Weights of a small mixture-of-experts language model, trained from scratch on English Wikipedia.
Size: 13 layers, width 256.
Experts: 16 experts in each of 11 layers, 544 tanh GELU neurons an expert, 1 pick a token, a softmax router.
Training: a variant of SOAP for the experts, 648M tokens, 4944 steps.
Below are experts of layer 3 (counted from 0) of a mixture-of-experts language model. Rows are named router (the router's row for the expert), up (a neuron's input weights, with its number) and show model dimensions 128-255. Each number is 500 + 50 x the weight over its row's rms, rounded and kept within 0 to 999. Numbers have three digits each.
After each expert's rows: "mostly gets" lists some tokens that are sent to it at least half of the time; "comes after" lists some tokens at least twice as common just before its tokens as in all text. This comes from a sample of Wikipedia text that the model never trained on. Tokens count by the router's weight.

# expert 0
router:563554561457545540444363452491488556506483546544523624513488467402435544493449603577449496485488481527467499516461503466490483569483526492555502537537489441529480513496481480421549564434517456493520453491501503485495483427507553483541532490512491427501391361351543467507490510563480446433489489557477515432413478475482533466536460476512555486492507604600550444521498488535542532507629
up0:514512559463528573550438540440395511471518585470423441517485495569408498521451486550490426450428404553556581520499369542658431575471552525487516508453460470513423494486501500576604531573486519520529484521546549504456467508554435577460492484558573373442457495509546509516496578544506501491470502497496486510432496604436544628488528442558497471538438460446536550462430542517589479619498
up1:559553443530502428444442561416550527520520495530477553520393495508479561446458501517489485539482435478524609539474451494462480537529458494571585448531482439461478456540551518547484547467496519437560558540577463458480551409466447528543470436487328537543551467488448486435483520476529443501578554548507538436554519580438442587475496483513443384468479443402512650493509498525514502570587
up2:482515476487507533511447538510493513450549490451433562519447485552554475639448597485470587534492513605407370348546391443482517464459429499534494533451477494546360501457467539473520486451496585507529488461568464450524459437511458491500507528512523490573459496491506528524491442523526405538584488560599536435565513542565457534467495552428459537509629548573529570490522502570433490513533
up3:445446432509523499431466531526576470477621468467530525614468476556539538430536537408502516494610487542586531550475578372511470491476451487456551415493554507508535461564474482486430412522459508517415481461438492414484516500562483478439577511536488525544546492527505445558472500461494515520521489434509506467542549461477493550488471540508499510514576438552524573490445547542406480469606
up4:494533465505515454465513499483470530518525455546491547492515551505556453553471440517499504532413437583609517589481527512525504512461510557473536527438498487556538435502620443559542434443535497478418472537476547565546586497453466486504506543470421461449470459479420541483572553580520462431502464452492441467527532504518474544575518556598498373546457559556543461447428530514403513520506
up5:466518460476545455518488599442519493542500425448513486498555520496483495467543531562456479484468559453506488512557551455473472505416485506516469514485596468482587455539522488470446465503526497532482502478414504440489436671466511500480482497482473505601517486416603539529407560392449609532586555522499440465450429572510397556441460461573560486463519503599429531504505595677538491558556
up6:465574456508452468492514486619453494658479529534533600578502513403512451507461550527371446460439509485517472507411468502518504529516510450412504486520549529575490484488560487527484579522529498512484513513446485548579556443564552538550552477548489550500482496520423501479591512523571436485577557488397476458475597504539545472581490491495540586492472436575425409480534505578463459423579
up7:436539386504566398487487443449496607394533453558448501500503485494488442518487510472544504497395509505505576645504497444473467500493492521474453605451520514523487645526541511423420479490547469561426549528552416459573487495485484410527442604510500483457406552601591588461530467471533474460458542462534482520535609567600524588397583569463525516488536464557522416513511444602452503516556
up8:545473501562548485438479524466548515548488475593535510524469486517432477490446434504480420411497527484459473504532527513570468496571503446533515468445623614492511679466507599556528540589474495512509410479438507509441503509440575484566526448531502619506532490515501466471530531477457506333475514539486504569525532538457599594615512475585489553517505448551499539523565447539535495490604
up9:547543531516502467543553514553529503559527496409538519390479444477453539516447436504491472497493529416496590409513602574598452442396521503492635514494520453495442406527412480514564618440421459572511514487394579489502532502432581586454536481473502530575507422380523445491521567574454476541553535492487514496545508535496595498409497385482484475532474488540492528422520425502602502570543
up10:509467503535443465520427583491575458522478413428540436650464502521474510568519516439501485462485512474505558410497506486543610533487564440543542495524414403568448504503454477537515423539562519596566560444486523528554547526447465533562498473520489511454553489474448474520486508365447540474518540538655467499557553598406495479491541535520473456503419484517372576447452385432475526466512
up11:482546471463494444489510454568508439555587506522490472531407515454415540484500545448463527586449503449513545490471495521601420495537494493444516541580619552553559439480561610553498538463464544562526567377509580523471473508513554542546516359494506514436387539452406554531445447514484530522469467455570608492520546504474534533575490461389489519481528537552497575446468515499494542518587
up12:519552490558543501440575467598504595533507579554488485502480425498581516509477500574547510398481522485510452436553531554531518484533502478588546477551520517398461555533508572463498443452540452524506396381478553499508615574537503443480583523530428560446518549551498577493528489490511534546541480433475516535547474599442442473519536548528431485455488471498411480548528419533473470513514
mostly gets: " became", " released", " made", " played", " used", " held"
comes after: " was", " to", " he", " and", " is", " He"

# expert 15
router:441489413459524589520529458572557576463460498507462500521508423676512523511567510533536425535448538550499407383453535554448503353544443429471524556505533431594540458490545475519528485448579486457488512475509520478492541605509485525457459438454501462492459455488514501467472501624539528534439395527425484522469446510512591435454456497510490483523560489520520608493475543489463431509449
up0:541543528439462543434490453492456516486533411503561461573452502534607430435585454317517508482536527602480444515456457513531607503518454488461529536532576581456496469443450491431672490431499520492504595454521484487507554495498495523533474520496455490489495504482415469589492484514471545512488535503528488523468469453515507511419521512560546603578486430521475553486517586463440497463515
up1:567583412450524543534431459581462490465490512449432432466467520513482645448504563460441468479494445481417448514502498456511584478484536499561616573434495415596470503591518535439548557509462605585524443586508486518470348492476411565553425513494479575473448496506491437405486583559463526440563558559570487485532493516421457439489597535592520524491492506540469545604413536498437519509516
up2:569527442532564579416511520493503449546508485540467514464469491486543612468505494629491458491458473509514659495439541481480540477488398484492528501550457565449433445465426471547466522532486395421571479466459493487584590499494497484383550465550495556504491541519412519458533638491435477565471498555405481434483507472415461567549464526542490489437511518499480541430453463523494489471511
up3:537577524486517470525448536483575378533510568477523440460504495428573568483554533469594555415411551397576558393522543448463479484457491457452560435516525451476513464458602553593567543481515525394530512567455515529545532499496526452584537431564501566509538419431517449437581492495484557516443499503447527444463434513539530526488477488477386486483489462498407533528480379488515560469546
up4:512475511512560489508453492628497470477486559505482590569529516482433454574501440528442503483498466487524379588487486522463511511492460521544542506424537511439480522397507439505475479446498536405566583540402494493456398513455434522506466491529547472600608468482587500437473512463506545513539485489508461387442453471445468533433473427531434591546488463468539410553478502397481481517528
up5:500554470451518577573443547491448501572447497425561519475472493535539453496459502603517579420466457537453406493421495502628471407478494499470447443528459534591528537552487540540567511482461538458466461461436518570435528487553460491510543419551543555544525465495467467502514494476407499550564429525532530498511579381528439524442506482562501476509531595477497523589558488464592422441513
up6:473501544506480537498524462547515562523441530617541469469482537581517531453583483488453428515546532540549496523539440474503526481500558450432443569512485497508442434547490498513540423519547495467474396454508388479432502500382436477503463454503439516440525512526517473477515558533511577575569465508490509498589426478523540532540509574519458538491484554567494566565511494395541472523491
up7:580535471545615544456438462531524497525399496504475579450472470493481593479537425494382566593478500519407473499499552447502451590422484526523503520521593496478424632395466441583489453423479458436574418438460561468536571392478433490431468536526517540532441542467420485477583535519451430443458411558460524415454570509530556454495431506498543484440500545521498432576443421504428503440442
up8:623541438513513506468559505554496452429482467485439469531520533504484584454497504397543423424502449563454574462480576537592476517517491464526620519541502540484419462532485482505470507459462540454534490451552508529499488533409496546452570442576568487481463421621453594486490517493530450553533532488515571546519487515619519412439416570482498485460427430480557561453502491474593488538514
up9:535581524513490475521469532460538556533552468479460536427449402486420516418491559472557471449506357474532471495424470470425567467436530429556483509476489538430503551494541520498527519523581489420505458470480588575518541422561511516523522507505408463568560454407443509484422424442459572502549526483434501537590582557489494467534418479443496520540544501466438462515532535495397515555540
up10:524530514503468516534385444531579413477450490454471506474457568459459549503558471513491465447483479525503534437424539541562465442502512423476475522450527491451524498558498473558332544524495595408450437437454431487551542390416479571509557477581440448506501512453537512416484522527620485471485503490543508588506416516452537510441467550500519476434516546555547488492513544507414507560498
up11:471522567487533548485559474618468513472554403670534455419472515514510500470474463490423513595426547482516448554418537499526526382561516560581424561608508416556550430483594538497547561490473493433483448570528534460543512432386527466514399601464491503547434530514517452526524591492524410479524473516456483518459512485452471420523502440464512450548507583533598481498572474430497517526519
up12:467509508453578585439511493541450528467588445540590514568436517517587523449516561529389491487507532638590472548405505507543519539555461476512549493473497424503503480598504482548632470491509506418487486503548620538431549460460469564465450488517693463498470472515467487458542529475526509406489585538544534506453468574448538470482508382505448507541545550404509538487491527440507524540501
mostly gets: "_", "\\", " “", " Massachusetts", " Visa", " your"
comes after: " |", " ", ":", "-", ";", " \""

# expert 7
router:432484438530446562493526480550544543517498544516416532536456434613484523542547476586566428543505526545514402463459532569441465419560494488481543556541532350565496443487497461493500518471515455490523536509570494480457502585509510492458507491424525481459449477471557477534512500638575540533441422532364539517441387494515575506523408498454523450476548496506501620482481535539417475506362
up1:551502489528450520595467445458505412368537520497452505511537530526455477433589488485517515417429593513540477502485458515501568468432533501463442552507521517496484539453468547494453509457532542522482480448600540524375609525475527468507489510566503465474569505588472552506535605453399448427530505451540502508586559494378620608467473539456440490566432439523483505522484568524441434513489
up2:476584565469442406423499435533512463480457550540523550446512471514470558471438570570513592478466516589539584541488538413412520408490593525469402454513524595532457404475558528581539490502494454463598467501452531612522534502499548564477433454561538504477510430506449491462473519543457439581442558488456450524540472487436494521493542553557493488491517452460491449495567480509524437534586
up3:472471517466542512443454472473527471496500422528488470444540606438603528436547490478451577381477574539508513546514541458496498493442481525472543478522525568547397469497558505499555637494423491496533516541468650517634451567510572628441400404480504498432556430534445488604424534504447534482490472451494538442582551612521479556525536501534552494494472454459528435425447576488493500410603
up4:454586514528490541441423516520641570452405529418522553499510472506517476421484472474429524481442465566484462513525606472536457593477540497525509409487536481430584450480463516460441549559536647380493523513499541530484459472436470493512441561485548454462448551522423511455538553467515430476421440498479501444526554467565525499517551529502540468515504489538488540535550568497490455487475
up5:462575479470388467498405483455507570508444498506509469501514546502525493408519442428593523566485463533473596541544575562473564497448528445509535499515610416522591505435481573544521545477459540435459458506523469450513430503482436567468545458486508464477440499522436567618510532402521477579526470442520414518438490474475455403442524478603472481537484462456579499502437587490554499498527
up6:527497533502544542495482416532522518486468539454496487465500533418524448596526488482479498459528588523492518452499481464504476501484544464359468472429537392527560388482428482496590536580467511415416451510444525507512482470459462522463492521451539555558593457586525470508578520492464476483462497457511507448492429473525487447484495514566502592577531497613467594554485438478442456514606
up7:506500576457482531450500515491554561445521561517389572528488571479489586524543551599517565442520551466462480509493522392467504425429486425515587535553499472549489532543481548566542524419472420537547512555474514536507498529522435633505553494474541463529497459460572544452464425488453386590504500447491481457554463498517414498417514478514446512496499370506547481520476523531542513573543
up8:572453582476500459472408527461496428483488507522523533520525483544517601498461504548479415484478493581566511508492454419593546576484579518472436466528464587502569414394460537484574442507568458414530513424543515469477442523515540573506581521500498505491567513508487533475550566541479461546484521406531595511494524422531416512507557481458512503473504556493453522509378525555481445449477
up9:541524545512594521503469436524504536527592540485463526553595467511596478469551510459502431533407557526487541399463522472514488453461520615452506438521527585475511525575447406490486545470532529465557477556501581479553577493421555478603436367459445568490456526500569537514384568488488472545501445472538472397488421482454491524521582507440455557614506556477524517567445461502479505510508
up10:508533514373596443382555396619544472555505509425559464483569513471447523460495488491425466456469518540530536462491523452542512493457560534439516473427565496491566532506518579466514467558523466478412501470443497430571485537535489524517423485619446483433481530480524537503496551570532497478503461437502408526533530470511530430503349381502511549530420409592460519468482512401540508541444
up11:497552480514476485523446566478556496529564505501476580437614488498567521404535537487391468501482581572427508568449512518523428440436472531455445627379435555584544539540498498506544480424566533573553399563381432450547534410456511478527473484414504479493497559514415489564472523521409493453442461440563447417523535496499485476535534481505472543538589515515471510531504415496460453591514
up12:448552478429579464440478526489560526477407489482473547514544564489495497505492601496471474468508462546529447505527510442479525523506530522551419455420545574489660592539462466525412544514537564417521539483466490476540587494471512456479496487468482504522522370568479482424481554533509468553477523501425453442488529399514541500445463489517491475593538490480341439468578508484564548598528
up13:462512551499500423534380436520583488442470497596530538504553487516538508540567438486573533448514505414492424456485409438451559488548575465552523498484513553399559438504548545543522521509515488424501532542488554496450444485478475592506492489531408404389507529526413431427391531698428582487468487456495451422496484548417561544475481500516603614463545423468570426484495470473469449472508
mostly gets: " 58", " 38", " 57", " 59", " 47", " 61"
comes after: " |", "\n", " of", " for", " at", " from"

# expert 14
router:475502494412540504550504590386501468495475536482522436533666505475501524457540537454486468381524507509547575541460486524509518471501517543530512498511540562540480442520446495437493469472419519477606506469451396508513495409540527460623478526508439535471608461575525538516426508415495573421419527467492495513589503518497464530455561450537505541610527436460464515543447470512521428406498
up0:471431523537523492459547564544489450541506498481489493542571599453468510486529510452553538469515458428563428424519549558585441487342492456538466588499492517575400443556541547564494393445550555517439522503507442463452475493396368612503475540476421479517491508500507504539414505543529495501432500453488482578521545433452406495563567445523399517530465585466473472477516498515524505508676
up1:457507471534511501457475481478508562432603512412571529500404537505534463473533460413447496508469538564446484442545507477493478567444412548529565527495534490454467475491455499486534570519490496447512466392445543408489556455471418536550410512574488475527531457495512462512575515527433462521543556528496630520512498562522507487433569516465457494425542525378488470471509498543494443566426
up2:518533615501522579567503562562552451453469554551448488518477432424464520445504390532482500552556411538552545450487519511465464452456395552479434533538528555571496488576567567478480564547444560516434615538493471407488509516462467602491532522482463531495385571412496439535482521509480409487497447504457588471536458624493430446436543436519624528524510420488564522545508468522466513498513
up3:519427542440482483485454481557516538508510477578532511514440464454537557470468451410425522468545442583451450568483528549535536524478408453520484573560520545479509499567500504523509451589523538484589436520410488569473450491545525508445430484454508570541529499416389424453425508521521540545423502480498484546515496582460529470446613471551534496499457509486562518483521439561512499474534
up4:443343535543457438426571473461500412509451462473499539433511486453447493566593503451581559430491499401451481556469467407467486469411542530559452485485567449468532490563565447474490557532535466449545616437560486472558532506550519530537423512552525491504546583532494460462458491489501477515533554527458455501500488552384540513552600547426477490539444437497495534419524550513472455608508
up5:457457478515415499587411463444593516595510417420540531537392470517518511452494408525584520581484524540467513450564515554491469418468387488494373541472522520439552569426590529514485550453516386520543399464523539629499506528504497434487505546550532505491540521589530473557541457550384457497542542509547522506445556495504548485483543511523543505518488388440480449484471467513505520537509
up6:496460414480529507472514534543483506496420492487478476495477483575499539506623530507458559447456565529616527466512491487517489419493591507506443451470521487536526411454522562584460526513429505446450554518495458485539629352651508436424556532532556462501521563493487532523543563466523492425511548476599511475594535488596424486492493457462493491520435547615516474450517549498550521535579
up7:468517384512572550520416489443530515557508547520487442538521524438487505477459419503450488451503441398486565528462485450532483521512528544523407471451497511471399456539428491453520532572406580376506528520492439429447599438534480558508575501513510498524462478606487438513511498521471506498536562532526583496537596502457415479473535425472550504607574538521528503418503516531498514511600
up8:486530509460470465509468545463521566410539506549494583533523535498501469482515490517536523533542475449485499519527462486484436372561498600511579472493333501444557612550471536553502467563478503371504473550515400443368574458483540516458490472480473484564568457487450407480546539511479415497521475563558592407517452523446541545396506418490444478455463523442493397500420541572482534510539
up9:409511491510563616490463468507513430531466488440516424363481384526508483507519482437531511574530528458581509529395498490476508458550516481531478471490553584470446532496434500548572388458594536567455505546510554471580522537456487455465613490593489466497510525503523508507404450544477499517452544503434494515463554514481516446541619536502546465494501528520508435575610553513501503471473
up10:582554430479564619484538534523502517504415430496526560556445562550606524468608431428445458489483509559530501535475449592434510546444499492498482581438518439561555516534484561462537436597494464601454488522461579464523498406607468543475459510527545479477451516504513520513538541561477540434422529400404513538456469562462506480486416397551536499504630455470496408526439458521463447464527
up11:477540505578557495486472548492502466515537434397491483498519523549463490524526481419489468504536526428492520500432523573415475417571540517426448531437586444464590524551600614501441463567398500495489526543523502509490602452490487558439494560452450472497514445546515497479485513496533479308571508600480513504423484545432432483479526484460616501540504557501485451465521532493516544492463
up12:489568525431553488476567433503391446448476532499512535486512461521472465530433582485510513501566485447522549547501535509526469590514603584463551433455435460550525556507470429574611496450471556504415544495466441509473519442522466546566449606560552479512557597578468576444504445571552439431460565449485509495548562495508388503469455446510441556432527521547533488505516432456394454474542
mostly gets: "---|---|---|---|", " career", "|---|---|", "|---|---|---|", "|---|", " vocals"
comes after: "\n", "Personal", "|", "==", "Scientific", "Early"

# expert 1
router:504477497573494463529529569569509460549535443445481555457548509554590458476513532459477427475427468524562449477541514431448499584514443497569500545491531448454478493481512435454489469496476483504467523548530496516468529431506578516530473549535469570447582508507414541496614493436535568586421567511498503503562657550444507438502532539486488454540469533499463456565535410554491554560430
up1:500493506452572471503509529626540506477532508488478505488541564522447538467459527482514511523561547543536434458408488460558469552536534585615512473467531496425566482483525540563369509515524500514452485408500492500481476477495427563393545561510513473605571531506494544479486574550497529555510491581485600481577538496567491462595445551474533504553492544551428511438586380513453538501632
up2:589472580480443514558483512576532509537554465508561526554483534558449648512581495529458494465456500539509523457471439611506517448563490501557451556532541386465549526554484465483476601449514576490460466519521550418503441500596535515497477508484479493479539543384449570484497540462478537470527622464501535492423464533626567436490463484456489510507551479509455414492507497502528485526488
up3:473475415529573507596483400531580429529477493513527616512474555520453471591476541551450471470483529534518521630506521564579441524543467518413492524447501495453483489521578481474432499557479559451452504511434499511500535551483492436506452512587473484406530562450557466475490526497508323459427538521453480522499521479486477501485604607469485462515503536514409403497424479444552654449533
up4:532516419566466392527470544533447528493525548321452535437462485582551461508469637499414439444510524505501415524406398493493507546485477510555537504442528529447479394458435445531448490475566524485417467621460529460587468504523575512469516593534533520552472531502409437483441559435440534555509391439541544556471548594522484457440520398463589507468443497501468515560465434417486517471492
up5:543513569481518429494525486477446456514460439409542578421479399523476521381507500509557525470488453555588476444482565449530501585474519510617578495548494532537468460493435503537479582447560489550541506428464613524451526582482433542504447534440464405551569511505434532545547572497484513458520440494432445441501456528472511528515527423540547470483574454504480437596520516549473471582538
up6:483523469443395541555475621426520558574451458516545520508604470519578467563451556569508458410424590397494522463481443447426550415521499465440356545481572414552457476516518516491523518491557469575475519551423456481556515460468527590468549582629541485520519505464474426430501511427629619529578485505537519475459535488415523434455547417602547466477500547482465503542523470498534488522464
up7:527484580408423495536515459456479573538552583525398570448558537541515634470609453475443495401525414426481455412381530511510512532493541499567495497534507509477545486476509452474486585540586547592481577555424427522546498547513464511455415548515559490485507522546518478480461459429489510551410529416529570527471457497551454421569534487585557530547514498460470523493506584496471587562501
up8:406549533579519516558477548517569452517481504571482530485432577463499483483497524607336548558446563438503534510456541489493456488459489435457458466532500539476511510502516479521522451427489512460423488464548488553508441481641507383512446454624472424421519495519527566572448431465531578502478415531460532478588639429452433442451503514458429620470473400480456501481554474481530574521472
up9:471518442526442607450528486526441464529508483445508448509594492512609462525481504499498512541439530470496525478480531492558542424400486508525488508538439499554464519487476541470429520484377482542577499487521464509477498440556446489506452547518454399522489442425586471526497503512465374658578554417497513494538509574611450481463559479597523566561553435527570498564424488499442486487483
up10:571510443515548493470429501589528498562517527578489510495460623578457608426537473551398559505532437638505500504536529532534464456489513492517515555432576540562476508493561555501446555488496501611495510412463461432503482559443488453475488443473508447531472507474534518425596473395514469513519505432525495476613552531524516503513560514486612393518558482571505515548540582523402537534505
up11:508463484525469365566452453644576410461578528534440503481543465471573512517474478523557466598488473504549593517502363421522517550463532496521485487460511551400413542436555518479437512495483416510543464570417627544556537428499522474515549565491473490512448481474402470492539535522532587420432441488545442457435545505511458471530462501471450472456454535420453460498423489458501423491524
up12:543519465480489556494489551503454459441488532551517566500483405485576507462485527425513516500486554509547519469574564525526508472433286487491439481442538546482456360511599484434531406520542474505534461498476520478579493491485464509554517497490512368572454592492473455406587479501537582556498531457477534470504472397524487451478522377474540560524518459500425433571533567493485566517556
up13:492472543574594468545442569504448562545551589477375488548577540602376566429550511492589416494558507569502573527450501459590433532409419560499502580476464594454558533549490419331535478508479462492431532421522519485509443449594517534434479497553505468387471516519508501535448415528499525470491533489573467391543561521477518511444513474504554524500593457486562500478539513563550464514417
mostly gets: "–19", " MF", "99", " FW", " Born", "98"
comes after: " (", "|", "-", "–19", " (18", " 17"

# expert 5
router:575493509414417457522477541456550425540564424556568510490537518546540477490531461549518526493530473552450627529495503542582493507448482548492503523600434477511509575448537495601608447453438474566434559523543534523524438481441514523461524463532517518539475428513534566503435455463514540453527540459564523562531513560513425525488520571589524481518426421471434498466517441497442549484530
up1:511586519525570506530521512465486450475530430624537444521541476494491593481533425459562463412508378489578445436497499478501510516530527456549521532511511548458548456533617599428513440549460490467521519484489548473531408531455498537604472494503474437558544494514520483536440444438550492466459461618481522563515529490538490494472434506511439410551551474451480602485540490425465472501511
up2:537407452579513460538472506493471508502492441497512443426539489507454439490500499486444466459439551451571554542554487496465530471481521511435525545561546428518521570455436596468455379499485515492356458608510567489513481417501436462420469501510579546520515557461492510571550526491520565559582541502472397468474522506457470479505547410557500533474528470574479592515461541528540488361570
up3:484508550442413394491582542429377501474467555460419562521534592532457508487495510521462448370508445506560560566474392484526467446547506410518494487491533533548529504571539515484466404550429399480366487403491472538574466608567499561551517514538545424541648467528568476527523468557503506460485453495487527472506463513502516476448495539559564494407595567558440501540502466509473379400485
up4:491545452458693459636593544499578498578418514539532439438500430586489463536572455486478484471428466471494574503553440471393425528412512483490545473527486517544446570505580529545510422483485503513514410448578543488401590417395421554486499482519483479410453519496549483437591590541530492517617534456526528480430443526446526501476517506527481384539521419436486481542490548536436452460507
up5:537483539508409541530547553417549567438508571540501504442425515533521512405587448526432477518484475445540421538514431475466522536483570443514492484419439484539567557603593535493551548474445498573486536422474498503474551489465514456431501460511564436507460641412540511496438553510569536513520563560400591504571490565496520457542458539441461535535414469531550474453516549526410470541543
up6:415494528529437443485475443593422475498472453516493511451531515503524558462560543593609481509584554596522523436484531508406447525529537497571487579463468518405519591541524547426513536435534643499562451548590466501512471493423427454503469514458467532514490589481534472454486431420482475497473476435477476500505540521489482514517501562511537464535436581547553439589568533442500539479543
up7:470512453508483539412437486540549557483616422486432564521575500499478422468514626412505467421567552541478477554492571542629545515445562554491421509548484517569461549441500403536465531425519546539558487597561486425500503470510487529478471528436558511499494523527502470478593482478499452522476526575448467501486365498425442496380503456463400486496461587548571395525416499494455525542546
up8:484493475468494454545517541468488469454522490506496584432456407489565499408482423465532440476550510495551566535545479414499453506567577584444462579481489415547548546461456493459504514386498510530398504470432556451494560510532440510586437475476520488501496464551577548494517381531409469449468425540453527481540536524426459464601448404525452439492552592539458516567514508512444512539518
up9:506511454459468509535498470466497545509570513435550512474461448515534484490424473508450483475515432501569468556456547472472552452534505466456430558569572412497475579469442452497459438416381494477452453400543503409508573572557571427533459511438488509515461616485507543575464509483565521560518570538474500532465462510437553541427437443522442493586569491449491480534527430553430519497531
up10:375510554521538479582448596501450509485502532516466479486444557495551455485529409431527581446499487488548522488514494620457472520405519495526547467508506542515380448523563384524603472397437487496558565438486437516525584535518481480467461415434452474456499495581454598535439515544444608506476496562471489429491498515457502462491541512484514521580441533532494438382411447550493489612533
up11:508531546530514514568468421490456490530496560498470440521474580506556572561521530456406500545496495432522404472515532436527574407462451564468449550471506518517585465628438476552434533474467524359519529549524444539547487558390513457549502514477564437463448486468359576569516523546528579479521432536455522503521530565542516577460536524527552494531559527429504549526499541507468513391474
up12:469434503473513401515523475585485506517467412429550539474452524472554514383545406475418522509435592534463523529434492509516415565430471512582415520570494478492484570484459510471515516457546588444580494531479539471477566432400441472515525353397422443606526523513511471527459562570523521494490526474535532426550546440552489390507518517493435502516425478429503476417490452547512435447524
up13:410392506519502556579494601465469559637551575519420471467509546429494454483500541455451566495457498473440521444460562483460509549430406460532353537518547478466469568478487541517450508584527475413489574528468463493519540514512492485530537456542551577492510522490549469570461473486463562475484446567616483527391445548414553466492503457432499492466447439491472458553515396431473438542472
mostly gets: " International", " original", " popular", " Preced", "See", " modern"
comes after: "==", "-", "===", " the", ".", " a"

# expert 6
router:480510541515533463461450436460448494410468476444416407468496465525428536479563569540549552521523514480490466583519534409557548541503512546540539479375464486532439492544517554540479514498474468483474497525500467582564563539488569457429527435527550454611535623638566490532542565468513439527590408394514521458468432531457421533484522495551456558471503587462474511498415568437554508484485
up0:487487563448496467515510545554562539544490437534404471568505426517488410535612596502460529465558439446550462403560521569416591565553478476533486515460611526553484489541477478418543518568526551486381509500506577465601520498493521535492514484535473534523431458531471465525490483479493456430481491428483597494539540606491499504517450520618478596534518571485517420465581525541473495450466
up1:521565484519573537488457521552504507490417442514504429503521492539471576498541468477502458557456479447530420492428544514559509522480389457504560430347529511481491442414483488505395444497568525438472467413509517526572523461464514559469447419520471500458534520523483478532354386504445571458555569510485518492542456498522517500440577528473562522495555530552509492528488522463420540560543
up2:512551503374513527471423422556467521546564434467495533468517496574613459423437430459508466520535508467483512545465587520495504588483411450482477565565420448600568499486525432566520572559457601459536424490486555477483575349525476571494558527553461548538470463464463566549530531475434528459523510374461533498479448495475530422428397403448518596549558541560504495500578479549573413456548
up3:592441494497475443572423401529574432482466419588480612535505466545443539555585481561499516409573467542497512460432494548539595584453521569601453602445479479477471410575507477426551455534513632414508458477537467508530545560468459497526473537492541483452541524561503505397577588551520470593444537529491459500492469509534412516509416440552497449585513524498496470481462443456453583423502
up4:439459455526517536591501510479576457499521456486485481430492548517551552458483606529482557464567573570526520585476521506558519450417536456527497558529470471500485543493526578484491563533414434492479512425532461529483499568524471409491562566566542510675472513487525437495447508513485404520510493475462468501378525428608471493416436441579438514545507544520468540409482587520459452507385
up5:515404601511426420553548554521452475529522439529486502550505542490502564490442530530554636538400454448537563566447490546521512579472498556514580496530501463485503533496485498461419412526480511500490519552354488486510430558495527433451517419408479440559522499434500489497580614523495485505443509494489554436419497496513419461577493433504443502470472559487477485410556473558490564432471
up6:490559506502602634441546457454540450450434437437445489408453521564474481373539517456493538518434496542468480498497450498530507576488396517498576612539475559552494396412503515406463391556509528538520497471516529558511533511482522494510445358511528436545423535492466504511471613481428458446549554480535480491470504461454501407541505567435462565545465430545528541483484395478479588536603
up7:437540553490486517409541441467518550497490428498444593513455475455433531454485577554565484558506458496517541537568538550550489539420520404583504505552501378423467520539495569459429556480535531558455466577461549474509535435397530476491505454574543563469456420495464576465580489473454566469450477444488560415480420578497526445540566469565408591517500494557480538465580456464412476546575
up8:519559469541446547524519511430535574495589524508524515437473501591504450511444475479500468520525558512531476468490431548573475462511544480461527534409437464519532578414560480519460508359422504436459584523566446475408445618422466465556434551582474502528522539505423476596478597463569510532453482506503475446481473447505558506452531512548359486508520485474519488441504555493542532475477
up9:438493470528520520532550563482526508458486514527446479448561399518447544479395450582413465366510476521470477572518392561507478457483492456480573557486525499524500503463577461532471492474524532493571468446523549461519559455523524447551518440467524498563504470575475480497502605491487447458571529500473512515560497539479505458453505510493480591467616466479468483524480477529603446491453
up10:539518533521566414515543518513418424428461534427516436528585443492552456520462427472521480565616441524433556464424439536475525521440406486512475521438445389567526603475519506492527577548502490536446459491390533550447540575493527541562428487466500576507445557541436541431520490579441485443488512555464526554553535489492505586351556491579531595495465531525553466587566540474453514503620
up11:547516557530521418590451446485465448453502477481536456583549433474484538559538537480499518549499533406478458377417441535509480512506598549483517534493609577526443547567459540582490516597573536429492533528466552473392452505509572440481500510434409494482557568415494517452548489540512516523565543618484418496540489498573483527487440527491501429540490488465488460469416500493563567487517
up12:448491510495467549490454490479517507547520431514540528463501452526506487471488351478462445505512485570540519488503488458446534481426573455550465524418582493519523526442521555447413436455553551427501400501582572586487532498393524439425474469503499579457481490616506490525510512506579395478492541528408519614486533553527497445486595530486512522539506455444508494498497540468488523494547
mostly gets: " project", " space", " water", " food", " plant", " genus"
comes after: " the", " a", " and", " The", " other", "al"